Weights of a small mixture-of-experts language model, trained from scratch on English Wikipedia.
Experts: 288 clamped SwiGLU neurons an expert, 2 picks a token, a sigmoid router, a shared expert of 256 neurons.
Below are experts of layer 3 (counted from 0) of a mixture-of-experts language model. Rows are named router (the router's row for the expert), gate (a neuron's input weights, with its number), up (a neuron's input weights, with its number) and show model dimensions 288-383. Each number is 500 + 50 x the weight over its row's rms, rounded and kept within 0 to 999. Numbers have three digits each.
Before each expert's rows: a language model's description of what the expert responds to. This comes from a sample of Wikipedia text that the model never trained on.

# expert 3
Music vocabulary
router:533436512501477512591527498558471457485601458527463462404513591437413504506508563503488385543530603445547519570509512410486495478550633453547577616580522442570446449404547470521458506527577495520367527563439532572605537543519489457506501511597473500442532474501529441496409453556524551479
gate0:525447512579507525482485480441486463488557527554495494391483473516441455494567514587398508556548526429475483457554562549494521472452531485507453425552370493581520518447530442552476516489494489472548513435418509564637521511514471465477517509541490392405436530492520519608517524555478557516
up0:576476454484393457542445555409535528569488493459487552579529524492447574349530543586470485468562536502435464463502503462454522443510494573516489438577498508473470486452472514509543511478489371528474496617430523469594590534495461467437549482579446556502486558545425534520529565534633508567
gate1:500505523547484499437582580540440467488575396502472377423480581440466580549450549523517503420551578498537484448585424409419553431478448476525474534506479569484488483481455556492452510421485549450453448473457515513600441497484483515485419524554644493475424529522603464558521537513492502524
up1:647467502474461541409514518546551616411498477516386383421544539439476593506477595507580509473521541559472479368528461469429556447418485507519542533475500496538441474512450478436494495480587501463445513396458508435645489465508438498470492473520687531504468502494521437555473499412427559524
gate2:545446596537559525511494484467546443465541472526433523536501445529488509468533513501420536562463481510543557471485538572363512581641504433441521524598544434467481514500490486429531562547457553498467481430495478505522470580466545473573414420467476510493481532529514430517517537413517520488
up2:620570476533489589575500458513501367529554506614508590455536490392479521586590542461441535573521485482569547489463510529525418497544475417458525577461541524460446434446456490487497511528425577488456465566508471530527494577559494489487419505527495507400449578596384457452481522489475483524
gate3:491606473558439478541506500521515435511594490466476383511519501367482554502581473577484529525386474477477562467624530535467456526520470604482421498447450484469517509518539461535588472509496539473556453523417509614485502481491574525458528444513476529461443544455457496534563468465462429529
up3:521545459505439438520554477518473385497534457502591465489536507392544524495630482587498463519406400488473496446503582510477488517564474556510498591468474490432531468509513450478574457540464525513589478581443592602474506463478492513475580478442508484525509480518499447545571473573462503528
gate4:469450595453467517468526462552543393470469533443431498530405554536511581471471477512483464448574532412569502542600507523443350488489634525639553477480563506502506527505570463514454464479611455584497471612466509563575468423446568410556448458541458469471621465537488521510459564513523541511
up4:528490533514386609601474510583428488437444531476478433479385461488565547600479557471441413442559520401499542568472466565474437535467540515603538493424524496509540551497508479506477551576523531553523474462404562487502500505443573502504514546541418444491525463446389522546493501526501567527
gate5:468569460509457499560446599504519538415494496453498617469434448536449497441525606481456590490507492554415522502489461535525591530430460542480396526439552527469467480432477498497431518502546474472497548474482484439474516453486526588544496457531434527550503374650465542466464580525501490553
up5:443475486492485402583479548481434541481498482488535534521472466477441454388541617469492544447529494486419498481405523446467533498413504579562445526524478446483448510450528519521428426513520396471459440490533531478452521432464584585555449442486487553495494467516545489398521448550532465449

# expert 4
Opening parentheses after names
router:493499467456403542426473540528540491502488435480579532452480483511510541574579524538461452489512479481551474456444526462464584583462603480552470518438480434457517430441564353549445548466517486450436530490461435510534470564469441503448542499548596627468481467477483556518399487549431530457
gate0:503515473407538498466553514507533499486594619526529526510510542548467533437500540483515537520534503535551510451555437558442536444581467528564514522420538401465441433536481508503441529510510522404536518587555548412517590467506521500488433402584580541581500548493430515561408418436580518562
up0:556618561438513527455509454494565491461502544565494594475498579511511521475486523511537509509540521435550462595611401488493500524611457474562490547475491425382414483459493519443513470570492609465502498535501491494515578495478489459577407447565559444619434515453424518495513392472553532545
gate1:478469492552489429482517419458498559435468532507481483450566464449522483491558486411480505408592433456432531499390419434349479515424424529578544546477451481484497556510501487459469516495440434504436568485435584490537428513542534533536534491544458492412586506555496503491507579423448554557
up1:456460518476529472507454490484479571455440493489423413570508504504472514486532517474542529395576378421473427475467506477379457512488457477644586485401464452526471459475481456495574543561449483555416502480477549447458440540470535517530524454541463490470564500509579540444519448486545530506
gate2:445448595525508462493478511484467511475456439465540492480514463518463522553506515457566467534582471471475475518433513502517576496530435434490451446490497465536512496459477467478528483547544443485542489455504470472463506586482511535436630462534553453454476547452524462512540441518456556428
up2:456544532459498504433468539484505548461570452560547612436477567491565619504481598482500563555519548503518540512478490490522499522498465552500511576575482399465533490506577600476457636471518445451440454456533526492513460428575461442505489496474542552409521512485428535521587463523655428562
gate3:482475497577492564448360457596562566429520445513515443571438460510520468490498544483567414408454554569492535531530420505363560504502480505589410492454465443454523495462531405549551482430483550557495459566411505459454591494396519527415572552521528493499511456445503460549526497521588470513
up3:503528496576523577500435512641581553456527471457517470554503470472543519490491559513477415370525586501495560513509484428474541499480538547551434519468520479465498515432530457476532439427549613496467499451458550457542516511369452492388581604513560552491562470490500507531483516558554454486
gate4:470467358520481445554409452542518425578509435560511502536610465462511584541522498572569477411494458586464490521505533538551532442498585474566510456542559506474476463542583594557541454419429583525483544476525529535523515475558508503473417534501490495558438464493472522457567523557596560489
up4:578424443508468512564526434555482470521492475581497444453510490517556554552509480540560473437508484553463554502492504537579490466505497468467507493583448500461534435519576442582515493351490490491473446460524544573522512533489435550420481518487497456549518494560426561452584456509587514540
gate5:531430555558487483586559434396535493538514521534493475458545440505456443482545466559498530445532465540509506530447494458483499476503556560455488428530412571597429457553481487453408514518499492506462504434527548503546572448486546499480514496472543530552468575526551441570466508485522527523
up5:526550521531468472606488486428582487523492522549571509457510464503549471548543479586411474413508469488487566474481502522504490486443538522444461484480434556604431456563408492446454539507484535504452486449515520477530506437478521512529517496529531529474531536497467417520503516474513537579

# expert 31
Nouns after articles
router:460499427610451510598445435509480401445529446406522529536464545535453474457511470442438460478543541487463594486433522453395502524579615561496511624479576461509461374530479488538401531542421503513503508554468437555522510540513540379497450460469556484367504488468516490530419523583548448587
gate0:424540476465455533618512466443500461561545566419536428575460566498438503423412531511571313502551439471503600514549523452457490466543508423500475617542505454495452559490507515382422575465466564414445472519464488489478520429450520461519580471477474538508530433544574465470478441590445448468
up0:431490470488465572535481357498499486558501527390532483610487538577489623502481454469547414494524444596456564484474532460423524490519576498532489543505479467571473532499558560477426500558535536440482516505454463528465567501498524476595510480496437455539518416519527383477505431562526395552
gate1:468394433564484527496430485522578494532535567501387486522516429524526497499467548517546514488610610573490477556479463440446452525472549492441520486519442504587510509446518559433514438424533473510601602546484550548441570553491553502598409619493412522415549418518596410427505571515568504482
up1:441556494501357504533503462543579573515521491399417475492466421587518474490583436506490588518532581557499513504538496501438424552500439525465577449449496428663498513423467575517449454437489477477538580536472554431488476550559521542548511554429475490451579489554565456483522564474554452513
gate2:491483462425602477558486413499535520494462534499587590490493568492479532429497416495528448518505501447446560497449579489403494421501495499550473492414553471423511522525461530525502471451491500454507535453480561516574515531481534550487510561537432575425494489581471520540343562515523565540
up2:471490536440464494539435506539473493491492512434513542527474506578492492444505495567532473477531537487426506532457519451352434433519504483509462557448583450434591423530478634440532513490461427537454468536456452513538602544531599525505457530548484549460554488564575428466472496486453491627
gate3:422563569492439514470431499459534401557498568448530456528493539472445469512538566521452508567443427550579535519493493425495464429549515501548516499557513522564440575485512421483463544416583477533476444571481459561467524513561493538470386454524496457482532448443539508528477494443454535444
up3:502583575393440479494378482484465468550487600560503484469493498461475513523520535487453453505516521529588540496456541420468381446554479469560577559405429527518472537455469415509451524430490511473437433494411444497553518469545430502542509499489461463435544418473558548433413483509454472452
gate4:463439569516461533466516453517551521518572562515569525510521550447479430598566560440550507410516473408554541528457525455428580464478558454434541479565447439565499529454530460495527494522554477590456487481509416480381447489565425459484431529519564445488508544449506606426492486515592557540
up4:483504571462504578524578479600555563535487517516583510580515590447511429564622573442607517460505545408476495471466495470518630513336631474488468443589490418632499519441519525520465532525417498551465580536563506452440443480517418485464471452584550525483521517392469521461429516544534586538
gate5:430515420353459567488649490567455515558420414429566608539492463483650545413476446537424499558562432515534487503534447490437568454521510583474552491550511486480554507536581517503589528478598454502477445486613560480530452521520455419571488474491542531550477569511502477557474530423550445557
up5:458559495386538499479568484530504563515466487525577572495460485511501552448527440348434506566566460488430484559506550468439513459473521604470504496513505438475453523550559396482544477502539476451432519428566502496514477459517465402488545483548516447560458519445450393531467556409551407602

# expert 12
Heading marks and openers
router:525494541487454462493420518484503482469551400336520573503568416511511440592470421523509485583455427409594508473517446504482607508449475581599448581464470441499481476490477511504427556514495477538515568519465502624439510501523529420511484542508525513502472515510472527593544476515493538475
gate0:472591526462560444543520456615496427510507505527519527533512558580388491480538614511528598523513498417474473561497542487488397515441524509589576555419436507447546467532552553462512422466537535401501553504397472411416403519512535487311531533482514564519514483503542428541519513483438455479
up0:509501505520507422516496389569478395562511468485457532498483480572443429513555582552465579501460533495500461514520467413547425517450399522530635658500482522538472514525532545513569391495591530505468510473424474477431513497502501523368619554487439562529514492470508371478475467462481415571
gate1:474543529416495498524612413424559513600609495542460607542413592409526491479473455504494509489480532521482522494455579552556574432357457496509508524406463410374485450474514527520438395499552521546511415490419527451472545475487425502447547458479516559492467478549519478451582519587523475550
up1:394603497512494535548561509418449476530622464542508561528404472433590482457566528536484602528430435453479487513446464519597564445422508592451510466408498342438471450514578523555432444476489500488485468563504595486569518485517463491535497474479481495485421465544530511448491443609549594494
gate2:397525439553514538515539539548515528459530508491571507498481474471599513437567497475493571560438584433432560628551485442461535481448489536424491518469494493613484415407484460461571490394518526404512578462428515508606500577507444588487516529495531528548586420436427523563457504522492458465
up2:402501361491460581457517565513512574514502419487502530505418489469577533490547467457553527543464618488542494624424507413464513494463558516434573546603527520532480435407524431433522489406547518423539500409414520464582504471467518486493516544535485485611525456487489579573521506549506521519
gate3:460479444454596484492489451465556517496517529436559450407522494472471375504451520567514452512559475486440467485497488569471486444524414558705584558482558581553540616443535455453609513516508430466488475498517410505497553462490482512533502461522472472516421520509539473527530548489577433493
up3:518530452499600519484445483550523527484557511396613462477556496484540452482451468531518505501552482520427478438476525513428475470485423546667576593474531569536568585515495418498569558563462485460407522481492462456476514443473504511513425500562526458484409529529470541500540538418527510500
gate4:438466490546479418549528446420542486515587483588528504449508494474537504498483485494512474612494512489560566431451390456431564528497457550604540519469469518537526465521521331466650607441513430469468465447454480534477551443502442494482533525465545441539405515487521488465455590464486447511
up4:508516561538489485493522505550521437528587426458577529512447506381546550487546446462503561581543444576536555508443473494510566419458542511544529515469437465516338394485421510517515476493579439539465616475449528565444542464477540470425621514544551465512522464535534478528491468434497485501
gate5:488547482467486524513533531554473478504563540546525480501553461471435535573547449587491529558531553509453473524556523567538494460560552550495541506451446564433585477478528457465495546471506436537501562542472478529530510453529497490443521512520545516491459494418550450495511477469442542511
up5:463554521507501549523492503528505540469478530519494464548545522473442563555516446630523480545520564498425446545483475543579479451538530503488506581492507502407620518529508484457443506549468424577514565553459485572598498455496492491433512498502472538513499442496616486586565470407491544539

# expert 16
Commas and conjunctions
router:465524519542463592548519452615449405470571519446568502522486538578502486523547582568489490597509496511522478525420444440559528463467486541532494527465622483438538551509455502574524492505421404424459510561441514546484461416536554504510562566543524424444464469473442550507540404518558505561
gate0:490556516524547476493492448469495517513580428413477526475480451492582548453493480461590478549490450476640573479364485385499515474515425515424515515492471508517438657465469591540509462543457470496394548581496534471509519458561590499410437509562492429503446539582468494440552462550445471486
up0:498492496488517482468509465533445585458520467396503450484449375568602556521446442454569512517540504493602488518413476412565480522540523513437651439519462509458536534535490576480565459549440573506444488585529517437468540465575536507362418479506488446467435534619533530424488443594444410601
gate1:497529472509493534561434511437459500484609516437593464446358422534524606478453440518524431520530484498432500601484443448439501477554509556512545544484517530440625514556512541532487432493453494553438418506441502559520426500502540510456478514493504488537406466475502498472528552571526515506
up1:514495391474520528542435458493385489525528600568504493504358545505479580542456508512517527465479518473466522494509550412566504567632536554540545521526562497507552514558538483498563452465439437411535435495474546495360451463520534467554501492485475460471434463446438404494479501491429579522
gate2:507474523560493488510533509476469454509455477506590534509533482524519393489479556523550477485483545484528538467502541459521574518450451493499519462539567420482465535639559548393481499432479529461482483389467545483536566475394633576482557467458506500528496457603487526549472562481519491526
up2:485554425498467472536533359484491425468502427485484514541483503444485382530491503486527502439426558457524579456502485494462482522484428469543540440549481486515547579575454508475626481506536524448549474493504548488386563506389562569483464484468507483555466478568481519517510382502510528435
gate3:454574499535474545540492485568474517446448412468618559490449468484420503496477518483470537559540512563500490449562439490457442549572490494570484463521513518540548420545525504543486433554455513533553472451557404549417478377507573421518436426506613500476494552522507649542455615525447480471
up3:527566474525456540540529449565433410452467406480592492483467535508503497516535488524424572595474507548472437518518471526497491503676507503520481507457537497507531452566544459501443442512546505483501543540564445673376560414403521516446536474522506488520519552527486555550480630483440413483
gate4:455508473435567492426491557526477487535457544479482545455443519479447535518580462551492533499521560568545563428430329481508574479493589457532482550420532442537490485489472451537538411505539524518528521516502459487519547568448419471449520610550464438521476582528516489579513515522548517554
up4:423530507419598526456354533573508551575481555466409508456461522403485527523508484488474482512522538597549472447490411457501559530525491425502544515426512449469517497398493510526550386468526530455520521541635549502561518508516413554490474533509501488494463515531496532508506521510590471526
gate5:501636582567498447516484485416482531519505544520536552523507442449436629511512525556452565527508534490477540472345509428552497447560573423474460559488483473541516550556516504568427489547541480499557439485545629498493558546488526473486614447558614475470474439484469480525433540523563430506
up5:517502449466569520462505483473507507466546477502518548429514460571468511522534556495452504595508504448442521486457416406495501486434531467494512583456536475472428413437484563578406610592604457551587442503577611406437564568548505514481464470628527582461478512472493434539391416552504485466